Experts of a small language model.
Size: width 320, vocabulary 16384.
Training: a variant of SOAP for the experts, 284M tokens, 7110 steps.
Below are experts of layer 9 (counted from 0) of a mixture-of-experts language model. Rows are named up (a neuron's input weights, with its number), down (a neuron's output weights, with its number) and show model dimensions 160-319. Each number is 128 + 24 x the weight over its row's rms, rounded and kept within 0 to 255.
Before each expert's rows: "raises" lists some tokens whose logits its average output raises strongly, later layers aside; "mostly gets" lists some tokens that are sent to it at least half of the time. This comes from a sample of Wikipedia text that the model never trained on.

# expert 7
raises: ":", " ", ",", " in", " the", "\n"
mostly gets: "″", ".\"", " village", " however", " this", " island"
up0 [164 168 120  95 137 114 126 119 138 115 111  78 138 119 128 170 188 136  79 125 118 122 135  94 149  90 122 122 140 115 122 103 143 116 114 106  78 117 141 153  97 121 130 120  99 157 129 142 163 120 126 113  94  98 117 141 192 111 100 147 102 139 137 126 140 132 162 130 159 146 146 139 126 138 112 112  81 159 127 165 110 103 105  96 151 133 106 115 175 125 104  94 147 102 167 102 130 133 163 141 112 196  91 103 148 151 104 130 119 108 150 168  97 140 144 119 100 112 107  90 126 100 176 115  88  99 150 138 127 137 133 138 101 134 130 130 136 101 134  98 148 152 151 186 141 157 133 124 113 126 129 114 137 138 156 133 128 126 129 143]
down0 [117 132 140  74 137 146 124 140 151  94  77 155 108 153 126 108 138  88 115  75 111 149 159 119 140  91 147 173 135 126  72 107 108 194 100 119 112 152 117 141 155 171  32  96 159  99 110 114 115 123  93 118 139 104 159 129 114 107 143 140 134 131 116 100  76 156 129 125 142 139 119 121 112 129 127 109 104  77 149 158 163  86 110 119 193 126 162 125 146 132 124 159 139 122 140 124 124 125 143 146 112 134 116  92 159 137 106 113 134 103 124 116 119 139 112 118 193 145 113 125 112  91 133 131 138 112 121 119 121 177 146 155  82  69  84 112 156 119 144 167 128 103 151 126 123  92 126 120  78 106 176 136 124 113 140 139 139 143 126 152]
up1 [153 121 122 132 184 111 170 116 123 125 124 126 131 105 168 107 120 103 182 127 161 128 154  86 149 105 126 134 172  97  97 142 136 149  97 133 159 130 116 137  74 157 131 156 148 142 104 125 149 182  97 109 120 100 116 140 161 130 154 188 116 143 149 189 124 115 105 128 137 116 122 135 160 111 166 171 132  99 105 109  96 117 129 149 121 114  99  95 115 132 116 162 116 124 114 153 160 118 159 122 148 137 109 179 104 105 126 103 113 117 106 158  77 108 178 150 122 133 105 102 125 152 119 104 124 141  90 134 124 141 187 119 124 109 162 160 113  93 113 141 107 132 102 139 121 164 170 125 143 146 140 104 165 144 129 107 102 151 140 123]
down1 [130 147 165 126 120  94 132 119 144 121 178 167 122 130 143 108 153 132 145 129 158 178 156 130  98 129 102 125 129 117 120 121 137 164 164 160 151 109 174 138  93 132 134 140 126  82 103  88 145 166 118 175 139  72 137 168 128 133 149 127 122  93 183 140 113 178 127 119 128 103 137 146 122 105 116 146  94 130 115 113 147 135  99 153 124 138 123  99 135 102 104 107 144 127 132 118 108 127 166 118 133 110 130  95  93 115 116 152 119 103 131 144 111 102 124 125 121 124 153  88 160 116 125 157  96 160 117 118 104 134 173 115 124 127 163 118  95 125 103 120 145 148 113 139 129 187 140 161 128 130 137  89 144 119 116  82 120 127 122 120]
up2 [116 124  95 123 108 139 144 172 136 172  94 132 131  96 124 148 105 131 154 114 128 113 104 150  83 134 100 141 138 127 166 106 144 144  86 104 131 144 135 144 128 142 111 110 142 142 116 121 121 109 113 122 147 129 109 163 145 102 118 141 147  83 154 129 150 130 160 159 146 126 146 112  95 128 103 157 133 163 195 110 129 104 152 126 139 117 121 127 158 143  96 114 165 149  74 158 131 150 172 180 112 153  98 139 136 131 120 113 165 110 139 131 146 115 120 140 139 139  93 103  91 101 101 109 123  93 111 135 143 122 131 109 115 149 110 116 149 119  78  99 160 127 121 141 123  93 108 128 125 156 142 166 184 125  86  81 128  99 137 172]
down2 [100 121 155 124 145 129 146 151 134 143 117 121  86 154 144 116 111 115  88 112  85 111 111  76 146 131  97 106 110 123 104 114 189 144  97 145 103 141 161 189 134 137 162 157 211 153 125 104 128 131 118 118 141  98 145 135 126 128 117 147 122 154 150 130 147 164 160 117 149 112 162 113 115 133 141 122 128 127  98 113 134 124 148 157 126 150 155 104 120 143 154  98 121 157 105 142 166 122 129  88 113 173 128 152 139 109 164 141 177 115 152 144 130 107 111 131 122 142 111 113 114 117 129  84 108 131 150 129 134 149 132 122 113 127 157 157 139 136 141 163 147 136 145  66  96 114 137 114 116 144 121 106 153 132 122 113 109 162 139 150]
up3 [100 129  92 115 136 156 135 117 120 126 123 107 116 129 111 104 133  74 129 167 115 121  94 100 138 162  83 113 162 127  99 111 129 133 139 131 153 126 110 103 127 109 116 145 136 130 104 133 112 139 124 155 101  94 127  88 117 117 139 119 117  94 173 105 132 136 146 130 138 117 118 197  95 104 140 124 102 110 131 103 153 112  94 154 137 140 133 126 146 147 124 112 101 128  70 103 138 128 138 141 118 175  91 212 129 144 171 117 153  99 121 115 132 106 150  70 131 132  95 152 134 141 171 109 139 116 111 128 135  95 142 127  94 153 146 120 108 113 140 131 152 169 167 136 115 111 143 135 125 137 146  82 109 126 156 132 119 123 106 126]
down3 [131 135 122 121 140 137 176 101 121 170 115 144 122 119 136  90 113 180  93 133  98 124 110 132 178 140 121  84  81 128 144 149 142  89 108  46 161 135 114 109 148  98 124 145 134 128 154 122 138 107  99 180 123 127 142 104 129 131 105 120 110 142 144 130 148 150 132  93 109 146 140 122 170 112 119 175 149 132 164 105 116  83 139 111 117  97 105 134 137 101 143 102 137 126 126 121 141 100 104  92 152 109 107 133 104 165 140 157  93 106 177 175 130 161 149 109 142 103  89 184  91 112 110 128 125 127 105 138 124 149 154 135 148 121 168 120 114 116 124 106 111 109 115  88 120 119 124 125 133 113 149 138 150 119 142 126  78 112  98 136]
up4 [119 132 135  98 101 130 131 107 130  88 140 128 125 157 133 134 148 113 134 108 133 143 116  87 122 118 106 158 148 140 139 147 103 113 118 147 142 134 130 156 102  93 125 129 102 123 138 109 132  98  99 116 136  96 181 200 138 100 149 148 137 136 127 123 151 141  97  72 150 164 139 166 157 158 177  86 104 121 109 114 115 141  97 111 109 129 150 144 148 145 145  82  81  70  92 107 168 144 106 105  87 149 126 132 137 107 128 133  91 131 144 113 151  98 171 140 133 113 139 118 123 119 102 104 123 116 117 157 147 116 109  96 119 123 114 147  86 117  80 119 143  95  89 112 140 103 121 181 153 154  82 174 151  64 129 140  99 132 162 131]
down4 [ 96 106 125 130 158 142 119 122 138 144  91 161  93  92 143 112 109 157 138 124 128 126 122 105 146 158 148 155 133 126 120 114 109  92 155 133 160 123 120 131  91 159 123 130 133 105 142 129 138 117 152 134 116 142 151 161 128 122  82 133 154 139 120  95 108 150 190 101  98 111 124 115 150 124 102  96 132 145 104 133 127 101 154 157 114 111 117 100 164 136  96 161 117 127 128 154 108 120 124 102  97 146 108 121  93  98 116 167 174 118 146 104 156 133 138 117  98 148 159 127 242 167 139  97  74 131 119 127 115 127 133  89 160 109  96 111 115 108  91 122 115 116 117 121 126 126 130  83 106 119 163 169  93 145 148 181 130 123 142 162]
up5 [120 197 159 104 120  96 118 123 126 160 100 190 117 126 145 123 121 149 145 143 135 146 159 107 132 172 111 124 139 170 121 112 167 142 101 129  92 127 147 109 144 175  89 147 162 120 139 121 155  89 156 120 118 135  90 104 130 151 117  69 154 123 135 109 139 135 115  92 108 128 173  88 132 113 146 114 102 147  90 191 172 108  84 166 109 166 169 113 119  96  98  98 119 123 105 186 135 114 114 151  82 134 123  87 130 136 158 122 146 146 108 145 138 125 145  72 119 117 119 135 136 128 143 137 114 137 113 111 145 122 102 119 121 111 129 143 115 103  93 130 130 138 118 161 109 125 172 103 105 142 123 136  99 125 155  91  90 138 103 151]
down5 [139 146 124 102 105 138 114 143 132 125 115 140 134 138 179  99 151 110 139 147  96 148 132 140 118 171 124 151 159 145 142 150 122 134  65 153 112 108 149 141  84 143 160 126 154 149 139  95 120 178 173 158 138 127  96 154 157 136 121 125 130 188 112 144 122  89 117 152 113 135 140 120  65 114 120 160 100 157 120 127 125 100  79 118 139 133 123 119  72 102 110 112 138 133 148 125  91  97 138 119 146 119 125  73 136 111  67  73  79 104 138 145 116 125  86 142 129 144 130 139 141 120 171 147 180 107 151  84 129 128 171 136 147 158 164  76 110 125 119 124  84 137 120 118 100 130 112 133 141 151 130 112  70 127  99 135 117 120 120 134]
up6 [ 76  94 140 140  73  64 136 100 158 137 104 125 129 146 120 153 136 119 181 102 133 125 119 164 109  89 143 129 138 126 127 183 139  78 177 143 102  89 133 136 162 176 134 137 150 156 130 153 125 154 109  74 125 125 135 134 177 114 111 149 153  91 176 128 120 105 136 131 122 108 124 128 100 149 174 126 153 131 124 107 143 141  96 123 133 131 162 141 123 125  77  95 168 125 147 120 148 120  68 107  97 125 138 127 117 126 157 121 135  92 135 150  85 121 132 131 140 110 141 126 109 126 153 150 142  88  83 113 122 127 145 143 123 107 112 153 148 145  96 124 137 124 118 143 120 144 153 178 185 178 155  88 134 173 117 171  97 121 136 106]
down6 [137 133 149 129 168 130  71  91 132 121 149 113 104 131 101  95 138 111 143 104 121 181 160 130 108 173 138 114 104 165 109 152 120 133 145 145 137 127 102 145 145 120 134 132 174 112 102 110 107 152 140 118 107 132  84 119 128  95 131 107 148 116 155 120 106 120 136 159 115 135 159 149  76 158 152 116  89 149 124 161 106 162 156 109 157 170 144 115 142 113 153 100 148 180 133 125 136 131 160 163 112 135 153 154 114  99  78 134 118 137 128 113 151 117 117 131 162  97 101 157 132 116 117 131 113 130 140 135 159 136 147 129 126 162 117 134 139 150 125  98 131 110 135 114 134  31 127 130 143 119 145 128 132 120 179 117 128 109 115 149]
up7 [112 137  99 144 103 160 128 154 110 137  89 126  48 146 175 136 107  73 163 103 114 108 111 106 146 125 152 148 107 168 138 146 156 129 115 144  90 105 172 134 115 124 120 169 122 184  77 130 142 111 129 146  94  99 120 122 138 159 100 124 160 155 156  93 145 126  67 129 137 180 102 122 159 100 140 107 141  99 146 125 123 127 118 129  87 117 127 146 128 141 130 103 145 159 150 127  97 171 107 128 117 172  67 111 158 115 131 161 119 157 129 146 117 150 108  95 139 142  84 143  84 135 107 133 170  95 116 106 122 134 109 131 133 140 162 113 150  84 114 120 125 125 103 148 164 107 124 154  93 102 149 111 121 120 173 150 121 151 118 146]
down7 [115 108 123 130 138  82 106 133 113 111 137 122 125  96 136 103 101 146 155 139 137  91 133 129  83 121 106 107 106 140 136 136 146 159 123 174 135 131 147 135 137 126 123 146 134 166 142 115 123  87 153 118 175 155 146 134 151 128 109 125 144 143 137 126 140 122 124 142 154 139 138 148 176 118 124 102 126 202 118 117 110 101 167 102  97 159 140  86 124 107 134 151 119 105 102 122 144 157 103 156 102 175 122 120 103 151 104 133 118 104 140 168 156 162 126 154 108 105 121 167 125 118 126  86 129  76  82 119 183 122 140 182  82  86 137 119 110 146 111 102 122 107 132 153 140 101 124 126 133 134 128 115 119 113 162 139 122  98 110  97]
up8 [160 141 103  98 175 106 143 163 153 107 124 180 102  99 165 105 132 129 113 153 126 158 133 150 153 113 145 155 139 152 153 138 102 124  83 113 120 128 108 161 101 142 150 118 112 128 154 143 175 128 141 112 102  79 140 136 125 120 166 126 126 125 158 145 130 114  80  79 182 130 141 161 136  81  90 119 152 154 168 141 135 131 125 152 116 134 143 127 121 139 135 134 133 137 119 142 115 150 121  78  91 102 124 106 127 123 126 118 132 102 107 130 121 119 133 128 146  83 120 104 117  93 131 125 103 150 108 141 128 157 127 141 111 172 127 131 147 150 124 124 169 118 162 142 114 154 176 156 121 122 186 103 164 126 105 101 103 174 112 116]
down8 [169  89 135 122 141 165  75 158 127 127 172 156 166 110 121 135 127 127 145 100 149 120 121 178 138 119 114 138 150 131 151 151 129 111 101 162 149 162 145 150 118  55 130 158 103 135 141 138 139 166 130 114 112 155 129 123  82 120 134 105 158 125  98 119  91 143 155 127 145  93 131 142 125 152 111 116  98 107 129  92  94 102 159 132 151 122  89 164 132 124 137 115 100  95 120 122  97  98 124 124 110 128 116 171 122 151 114 155 149 128 139 144 153 154 144 152 123 113 122 133 138 137 135  88 100 141 119  93 151 143 159 116 174  86 128 122 137 129 106 136 147  70 176  91 120 101 143 143 158 101 103 160 121 119 143 133 117  94 155 155]
up9 [136 120  90 106 122 145 169  84 104 148 124 142 141 135 142 100 178 118 103 138 103 118 151 130 155 176 133 167 124 119 127 118 143 136 125 131 115  70 171 168 119 152 122 122 134 140 126 139 165  86 129 131 120 132 153 157 123  94 112 116  98 104 161 126 165  74 136  97 135 147 143 147 145 183 101 172 128  99 113 132 106 125 169 141 140 184  97 109 109 148 122  91 143 102 138 120 121 144 126 153 141 114 130  99 149 110  91 142 162 138 108 126 125 137 136 125 112 184 101 112 111 123 140 110  96 125  96  95 195 129 128 119 134 115 131 108 133 143 142  99  95  97 123 126 118 130 144 124 162 110 138 150 108 107 141 126 143 122 144  90]
down9 [129 157 125 124 124 127  96 112 119 112 155 118 130  92 149 118  88 106 149 128 107 145 119 145 144 168 137 159 154 114 100  88 110 139 136 135  97 116 128  76 143 119 111 144 108 133  92 102 135 135 118 113 130 168 150 136 153 155  94 138  87 101 124  95 126 162 128 109 163 145 171 122 173 115 140 129 107 122 102 203 153 173 112  96 100 146 143 119 120 127 144 124 135 162 114 137  89 101 139 142  90 136 106 157 166  80  82 122 134 121 145 137 137 152 144 164 133 108 156 152 110 149 146 133 136 190 188 127 137 144 156 113 159 107 126 144 104 129 128 150 104 113 109 124 108 121 126  98 127 169 116 134 129 140 175 153 124 129 106 130]
up10 [109 146 146 109 137 112 101 121 154 126  80 110  92 106 126 106 156 100 140 133 104 126 109  97 105 125 171  88 123 182 150 110 158 130 132 161 173 152 155 156 113 136 124 121 160 163  96 138 118 179  98 119 114 149 130 108 133 166 168 108 143 132 140 146 116 126 146 101 161 137 134 161 146 147 167 104  99 132 154 140 118 108 103 133 124 175 121 129 171 121 129  96 165 118 145 113 142  78 130  93  90 155 120 129 160 152 101  98 100 110 151  84 113 118 107 134 124 153 104 130 130 129 123 151 119 182  96 115 133 109 132 148 116 131 126 126 156 116 122 107 144 182 184 113 149 108 126 110 150 115 127 191 170  71  66  90 121 129 150 130]
down10 [130 121 129 126 159 130 139 139  85 123 120 111 147 140 106 130 153 158  92 129 120 144 103 138 128 112  89 129 132 181 110 136 132  71 163 153 123 168 105 135  80 163 117 137 121 143 104 137 181 179 159 108 174 134 124  96 142 124 135 117  71  67  96 115  98 144  97 112 135  95 130 176 116 138 133 155 162 178 138 113 125 100 121 139 157 108 140 148 157  94  96  91 134 170 123 114 103 134 156 120 104 140 117 117 128 125 105 133 143 165 128  81 103 114 179 118 128 100 141 141 156 134 127 134 151 141 141 103 121 122 173 138 146  92 147 123 127 115 151 137 106 180 146 152 151 110 119 103 153 133 173 127 121 123 130 134 130 179 116 125]
up11 [ 91 126 120 117  89 111 111 160 137 161 134 123 152 111 129 122 105 139 135 149 111  69 148 112 136  85 124 140 112 180 109 122 155 158 146 205 161 122 113 138 111 109 108  85  77 148 166 100 138 130 124 108 158 137 133 121 126 135 141 115 119  71  99 132 133 117 135 114 161  71 151  99 156 134 158 130 113 136 145 166 120 105 151  88  70 145 167 109 131 147 134 201 100 144 102 136 130 125 135 148  97 114 119 133  82 119 129 132  89 140 103 125 104 112 125  89 111 163 116 110 108  94 147 148 110 132 111  88 137 112  85 140  82 122 130 111 101 152  96 127 198 140 104 150 155 157 168  81 115 129 125 109 172 105  80 157 112 145 107 152]
down11 [114 130 125 152 160 115  99 122 131  92 138  97  91 154 127 132 158  98 185  86 140 128 126 117 124 135 142 145 155  92 123 123 117 138 118 114 147 163 158  80 157 152 150 142 139 165 144 115 130 108 162 128 125 148 130 115 142 127 147 113  93 146 120 123  85 137 100 125 111 154 132 175 109 120 158 142 174 120 124 105 140 160 149 112 130 112 131  99 142 113 177  90 104 151 126 118 126 146 158 137 127 159 108 173 134 143 125 115 101 120 140 111 140 158 161  61 158  85 150 166 112 150 125 110 137 115 112 133  72 123 139  82 157 127  96 124 142 116 130 141 101 163 157 105  92 133 132 171 125 109 120 141 111 161 177 145 100 103 128 114]
up12 [109 118 156 156 118 142 147  96 153 135  79  90 129 157 137  97  79 136 101 109 117 121 151 114 185 162  89 155 104 139  96 123 121 123 112 138 108 114 165 148  92 173 158 121  93 137 114 135 122 109 135 131 133 124 140  79 132 112 155 105  96 135 197 118 114 124 142  86 103 153 107  59 140  93 149 151  85 132 190 121 155 142 121 104 133 105 125 149  84 173 134 119 133 148 152 136 102 141 112 144 134 137 158 158 130 132 145 124 132 130 136 166 138 112 132 143 103 107 151 109 104 132 140 134 104 130 132 137 162 115  95 145 139 103 119 162 157 133  82 142  95 135 124 138  97 153 139 194 132 124 127 165 116 137 150 112 136 148 123 100]
down12 [123 121 143 111 116  83 138 127 128 133  82 116 186 135 137 133 109 116 126 139 121 123 146 154 184 104  98 151 104 137 112 140 149  93  95 122  92  88 126 110 150 131 152 186 152 165 137 154 138 120 124 156  88 135 111 104 130  95 119  83 137 128 109 112 129 141 124 109  89 119  90 155 119 137 139 110 103 142 137 152  72 205 131 124 148  78 108 143 129 123 135 132 153 127 123 157 140 122 135 134 149 145 139 109 117 111 124 126 126 160 115 101 137 120 113 102 133 138 144 116 139 149 149 131  80 119 112 112 109 119 145 100  87  95 159 131 175 109 164 114 162 113  89 143 152 141 130 130 122 164  95 102  75  95 137 147 118 135 145 128]
up13 [116 161 147 112 155 158 110 102 131 117 100 145 158 101 114 116 159 126 160 142 115 118 118 143 125 111 158 119 150 159  92 101 188 107 112 125 155 137 156  93 143  90 111 113 136 125  73  89 135 167 125 130 132 141 128 107 136 129 132 132 128 116 170  91 111 110 105  91  88 122 134 147 159 150 146 112  94 110 128 142  94 109 115 104 145 163 117 119  98  71  97 120  98  96 112 138 140 139 114 140 162 158 125 119 110 150 133 127 125 140 125 140 152  98 135 146 140 137 127 106 132 103 123 108 135  97 124 195 126  96 149 135 163 125 127 103 142 155 138 121 138 120  55 153 169 145 103 151  94 147 142  98 114 128 103  82 162 161 174 114]
down13 [156 158 144 140  97 112  89 145 124 138 128 123 139 146  95 152 156 110 127 168 145 126 138 133 153 186  95 123 169  99 109 146 125 119 160 159 118 141 129 145 104 101 111 129 119 137 169 133 128 112 144 111 190 110 131 109 134 121 144 125 154 114 129 104 108 134 116 131 116 147 154 194 142  82 151 122 103 166 121 114 134 140  96 108 120 121 129 130 170 145 156  93 137 127 105  83  96  99 139 151 143 130 106 145 154 132 139 123 133 125 132 109 129  99 139 136 132 116  84 131 177 120 145 124 162 129 150 127 142  91 128  87 166 130 111 121 154 116 136 134 116 138 121 148 154 122 152  95 172 100 213 133 139 125 111 136 116 143 137 143]
up14 [128 123  89 111 142  83 123 131 130 131  91 120 143 129 149  90 143  90 132 122 158 119  79 113 159 132 171 139 135  84  98 110  97 137  56 149 167 101 109 122  97 165 109 128  99 130 143  97 184 107 101 138 161 104 124  96 128 119 140 121 159 111 138 168 126 135 109 108 102 181 149 108 100 130 122 116  94  99 158 161 136 140 165 142 101 147 131 107 174 103 151 154 114 164 158 126 137 121 131 152 130 145 125 132 173 101 102 138 112 149 133 126 116 141 157 132  94 102  86 113 131 153 161 171 139 124 141 106 122  98  96 147 159  86 151 120 132 131  93  66  97 135 149 134 122 123 132 174 128 125 122 124 145 140 133 135 115 140 150  94]
down14 [120 146 125 169 142 144  85 114 150 125  85  99 118 111 157 138 102 119 157 160 150 108 100 143 150 116 110 177 113 110 141 114 119 124 130 119 104 125 109 116  97 134  87 151 145 143 114 140 130 156 172 154 131 117 120 108 135 124 145 112 164 159  95  91 121 153 130 158 158 155 167 114 157 134  94 111  90 109 110 142 124 127 160 122 144 138 137  85 147 117 155 154 121 160 112  69 174 146 168 130 139 147 103 111  99 104 116 103 129 114 120 105 131 134 124 149 106 129 131 137 133 156 102 135 181 157 137 125 153 105  74 120 109 131 135 154 128 112 129  91 170 125 143 124 148 127 146 147 120 186 126 121 143 135 126 166 115 176 174 128]
up15 [ 94 112 108 151 110 152 139 111 143 114 153 147 122 147 115  89 133  83 107 172 126 150 112 118 150 115 162 142 134 125 100 114 133 181 184 145 114 116 167 126 130 143 130 133 113 122 132 151 180 138 104 112 128 149  84 125 138 171 139 170 141 111 130  87 137  85 117 140  91 149 201 102  99 109 124 120 133 151 132 148 111 142 130 127 101 140  96 127 130 115  95 146  86 123 131 112 136 102 111 101  92  67 109 170 125 115 129 167 101 111 140 108 127 150 141 121 147 137 156 118 146 156 149 149 150 159 127 132  99 139 139 131 136 124 175 140 154 165 143 130 135 129  44 115 122 133 109 126 113 143  94 139 121 125 132 157 155 134 142 105]
down15 [ 87 101 160 134  89 147 117 124 140 117 101 125  71  89  92 128  95 118 122  88 142 127  88 133  74 167 135 117 123 127  95 154 135 126 136  90 137 110 124 137 121 128 114 115 166 128 142 108 126 122 123 142 125  64 124 139 104 154 107 191 125 130 173 159 105  94  90 104 100 160 104 158 125  92 141 135 164 137 145 123 120 107 124 131 134 164 115 141 152 140 132  97 166 148  94 165 124 138 146 114  99 131 132 119 150  58 134 116  90 183 130 111 114  97 152 166 169 169 152 132 120 150 122 154 139  86  99 142 124 156 173  71 113 135 175 129 108 114 156 137 169 141 104 127 150 121 136 129 156 126 166 112 140 130 129 123 122 137 124 134]
up16 [108 129 159 118 150 120 179 118 125 106  99 145 117 103 136 110 137 115  82 187 168 117  95 143 137 124 104 151 101 133  99 141 110 139  93 124 123 107 171 147 143  93 124 125  98 137 124 163 106 144 101 138 127 118 139 150 154 129 150 115 137 102 147  75 122 126 121 130 152 106 115  93 116 163 122 129 121  91 127  76 159  99 130 130 161 113  83 140 129  87 117 129 138 133 148 127 167 118 121 112  94 128  97 112 147 109 115 110 173 151 190 123 117 109 125 115 107 169 154 174 110 111 109 121 143 122 139 129 133 159 135 114 128 137 132 155 135 125 108  86 155 165 133 156 123 128 121 175 114 108 148 126 127  94 162 134 112 117 104 165]
down16 [ 94 137 108 154 141 142 139 139 132 151 116 186 154 131 120 153 126 108 106 151 132 139 148 157 116 104 109  87 106 112  86 141 114 120 120 132 112 124  69 144 122 118  89 153 113 121 133 111 133 119 148 133 102 143 129 130 164 127 124 124  79  97 155 128 162 131 110 137 110  87 155 144 111 132 116 148 121  82 136  93 193 128 140 100 155 117 131 114 121 140 109 153 134 175 162 146 116 130 116 184 146 135 152 158 155 107  43 129 113 132 132  85 120 159 116 167 129 116 142 120 174 103 118 149 124 119 123 136 137 142  86 135 137 136 125 137 122 102 148  97 139  70 140  90 137 131 107 153 127 135 138 125  99 155 124 136 117 108 121 121]
up17 [ 38 177 114  94 134 132 141 120 147 113 104 154 122 129 135 148 114 107 121 136 101 108 187 145 150 151 155 114 102 103 146 160  84 128 146 127 184 134 125 133 105 114  98  41 143 131 141 141  71 134 130 128 151  82 122 156 156 110 127 190 128 147  99 121 138 137 113  98 115 162 131 134 133 178 118 106 156  99 140 127 159 106 158 120 147 144 106  95  87 140 107  82 134 116 102 108 112 136 109 131 121 120 132 167 134 125 135 120  85 119 122 117 104 125 135 132 117 153 123 138 109 150 132 147 102 166  95 109 123 152 101  61 119 104 130 138 142 131 123 125  94 168 154 145  91 165 179 136 113 105 102 120  84  73 159 115 102 107  96 137]
down17 [145 141 132  79  91 125 142 145 182 129 101 137  91 130 171 143 140 125 122 128 156  95 115 137 118 134 120 154  99  99 141 138 148 124 139 120 140  88 162 113  95 136 111 127 175 121 191 153 127 151 151 104 169 142  77 136 134 131 124 178  99 100 140 138 109 148 105 112 135 144 112 122 117 139 121 109 103 127 135 153 138 106 117 106 141 153 108 134  85 107 127 132 122 138 152 136 114 134 132 138 122 138 115 103 116 143 148 115 150  87 134 133 127 122 112 103 150 140  91 108  74  85 112 123 108 138 122 135 136 151  96 180 115  86 162 162 144 120 166 113 104 107  93 112 140 156 104 145 113 119 122 112  97 129 163 145 110 131 110 134]
up18 [113 119 186 125 128 127 126 123 121 101 110  71 108 121 108 156 144 134 105 140  99 131  90 139 139 157 110 122 178 105 127 115 107 120 122 132 115 120 119 155  93 142 121 100 144 128 144  98 121 112  94 128 107 116 128  99 123  96 104 120 187  79 144 130 138 108 142 139 141 120 112 118 169 109 108 144 157 155 122 105 103 113 147 146 138 139 151 139 119 168  92 133 136 109 137 126 161 109 151 132 156 166 106 143  91 126 103 167  78 124 134 106 133 111 151 144  94 134 148 123 106 145 126 169 112 119 150 184 111  83 134 131 106  84 146 102 157 155 118 134 137  90 139 143 121 105 133 167 162 121 107 152 133 141 135 187  93 117 104 105]
down18 [136 155 140 122 110 143 164 133  94 136 157 129 114 131 115 115  86  95 137 130 134 132  92 142 157 164  97  68 116 110 145 137 122 137 105 134 166 105 113 107 128 132 101 123 127 142 115 104 146 112 124  90  95 105 119 156 108 102 119 159 138 147 120 124 128 145 179 153 131 169 171 153  70 137 119 110 108 142 121 127 104 189 116 140 124 165 123 103 116 145 109 124 139 124 130 113 129 144  83 107 145 129 156 110 110 131 110 156 144  94 166 151 112 116 143 152 105  95 162 144 146 118 144 111 147 124 147 158 124 113 139 115 130 149  78 119 135 154 127 128 118 142 113 122 146 117 157 146 134 145 110 165 156 120 164 140 113 156 111 112]
up19 [136 133 113 184  59 129 108 122 140 151 136 104 105 112 122 109 122 152 147 136 122 150  53 124 115 155 157  95 118 105 112 143 109 129 127 161 142 139 117 162 125 116 150 160 150  96 109 155 127 136 133  98 134 102 123 126 142 176 140 163  96 104 151 154 146 119 138 150 139 126 118 103 133 123 135 131 119 119 105 138 150 159 144  93 130 101 110  75 125 118 134 130 112 127 173 162 124 115 162  63 117 134 140  98 151 113 128 118 121 127 137 123 124 146 120 142  72 132 150 166 101 142 139 182  83 105 132 106 142 157 102 130 132 120 153 158 102  95 140 133 144 160  68 156  91 120 177 126 135 122 142 168 169 148 121 154  83 154 112 115]
down19 [130 169 133 156 106  99 128 158 110 149  81 120 120 137  97 123  77  97 123  90 154  72 115 168 144 134 142 154 164  97  89 111 150  94 124 128 139 173  98 100  83 120 146 139 155 161 117 149 133 118  87 104 140 157 138  85 157 137 151 147 119 171  94 136 122  96 101 138 124 123 151 127 133 163 120 134 105 138  94 125 182 133 106 147 107 107 146 147 133 116 122 112 112  96 120 137 116  89 199 113 107 101 123 114 147 120 120 134 127 142 152 130 169 130 133 159  69 123 133  93 164 126 114 115 136 121 116 108 132 119 138 158 101 145 101 129 112 150 100 126 129 173 134 114 108 142  89 150 164  88 102 136 127 109 150 131  95 112 111 167]
up20 [152 134 119 150  80 126 122 120 134 124 119 115 126 126 119 100 120 135 113 125 117 156 137  99 145  98 139 151 100 129 100 105 162 177 120 109 140 163 130 159 140 113 135  99 137 166 123 111 183 110  98 155  78 109  69 161 157 125 152 126 108  84 122 116 143 133 106 103  75 116 118 117  91 126 151 140 168 137 121 133 158 144 116 123 119 134 138 122 126 115  98 178 138 111 114 132 134 130 127 102 109 108 111 116 128 138 161 122  85 112 130 176 100 127 153 118 151 143 129 165  91 132 167 119 110 145 129  75 168 151 160 126 105 127 136 105 116 138 147 160 139 116 149 149 126  87 158 119 126 116 122  98 159 124 140 105  73 105 157 124]
down20 [ 98 129 146 152  74 124 115 117 156 115  89 148 153 101 135 134 117 131 150 130 107  91 110 122  93 123 127 131 127 152 180 158 116  95 156 155 164 103 140 121 107  95  95 170 124 124 128  77 134 162 118 108 105 116 132 192 152 111 108 126 131 114 174 114 127 162 132 122  88 113  92 123 106 126 141 143 125 133 125 124 116 175 154 138 113 121 102 112  96 145 146 142 104  97 103  83 116 118 127 143 142 113 121 146 113 125 118  95 188 124 105 126 152 118 131 138 138 102 134 149  98 113  96 116 107 154  97 146 152 171 160 154 129 106 147 135 116 147 101 122 109 169 146 131 183 101  95 111 122 130 133 177 126  95 109  84 138 113 104 151]
up21 [123 111  93 138  97 112 155 111 145 142 101 122 123 174 118  84  94 143 151 140 136 107 144 127 180 109 169 132 114  91 142 137 113 104 131 132 137 151 117 125 148 110 119 153 117 134 135 109 118 156 124 180  93  84  93 152 124 129 165 120 128  96 143 122 123 182 134 113 161 154 148 128 158 134 135 148 121 169 143 153 126 128 148 147 116 149 117 132 124 124 120 143 111 107 124 120  90 136 125 103 127 104 174  83 135  89 120 138 144 132 106 150 132 134 112 147 138 168 112 118 111  73 161  93 136  65 118 149  82 147 128 124 107 136 103 120 119 156  85 136 122 108 169 123 149 132 109 119 111 132 111 132 123 128 108 155  84 108 110 139]
down21 [118 138 136 147 141 111 144 125 131 102 146 109 118 113 125 146 112 159 105  86 131 141 111 102 150 122 122 133 106 129  94 151 123  74 133 128 119 192 112 138 108  76 124  94 102  84 154 143 105 143 159 102 130  97  89 114 132 137 135 109 109 100 128 182  73 166 123 120 156 106 100 100 126 138  96 158 116 109 121 147 142 137 138 146 113  93 117 155 119 123 138 135 151 136  69 115 123 100 110 165 134 145 184 151 119 146  95 155 152 138 141  95 119 120 115 129 126 119 115 118 182 130 141 109 142 116 124 129  93 136 104 126 150 135 124  84  91 152  95 139 145 129 167 115 112 121 152 160 104 135  94 113 141 147 112 162 158 131 159 119]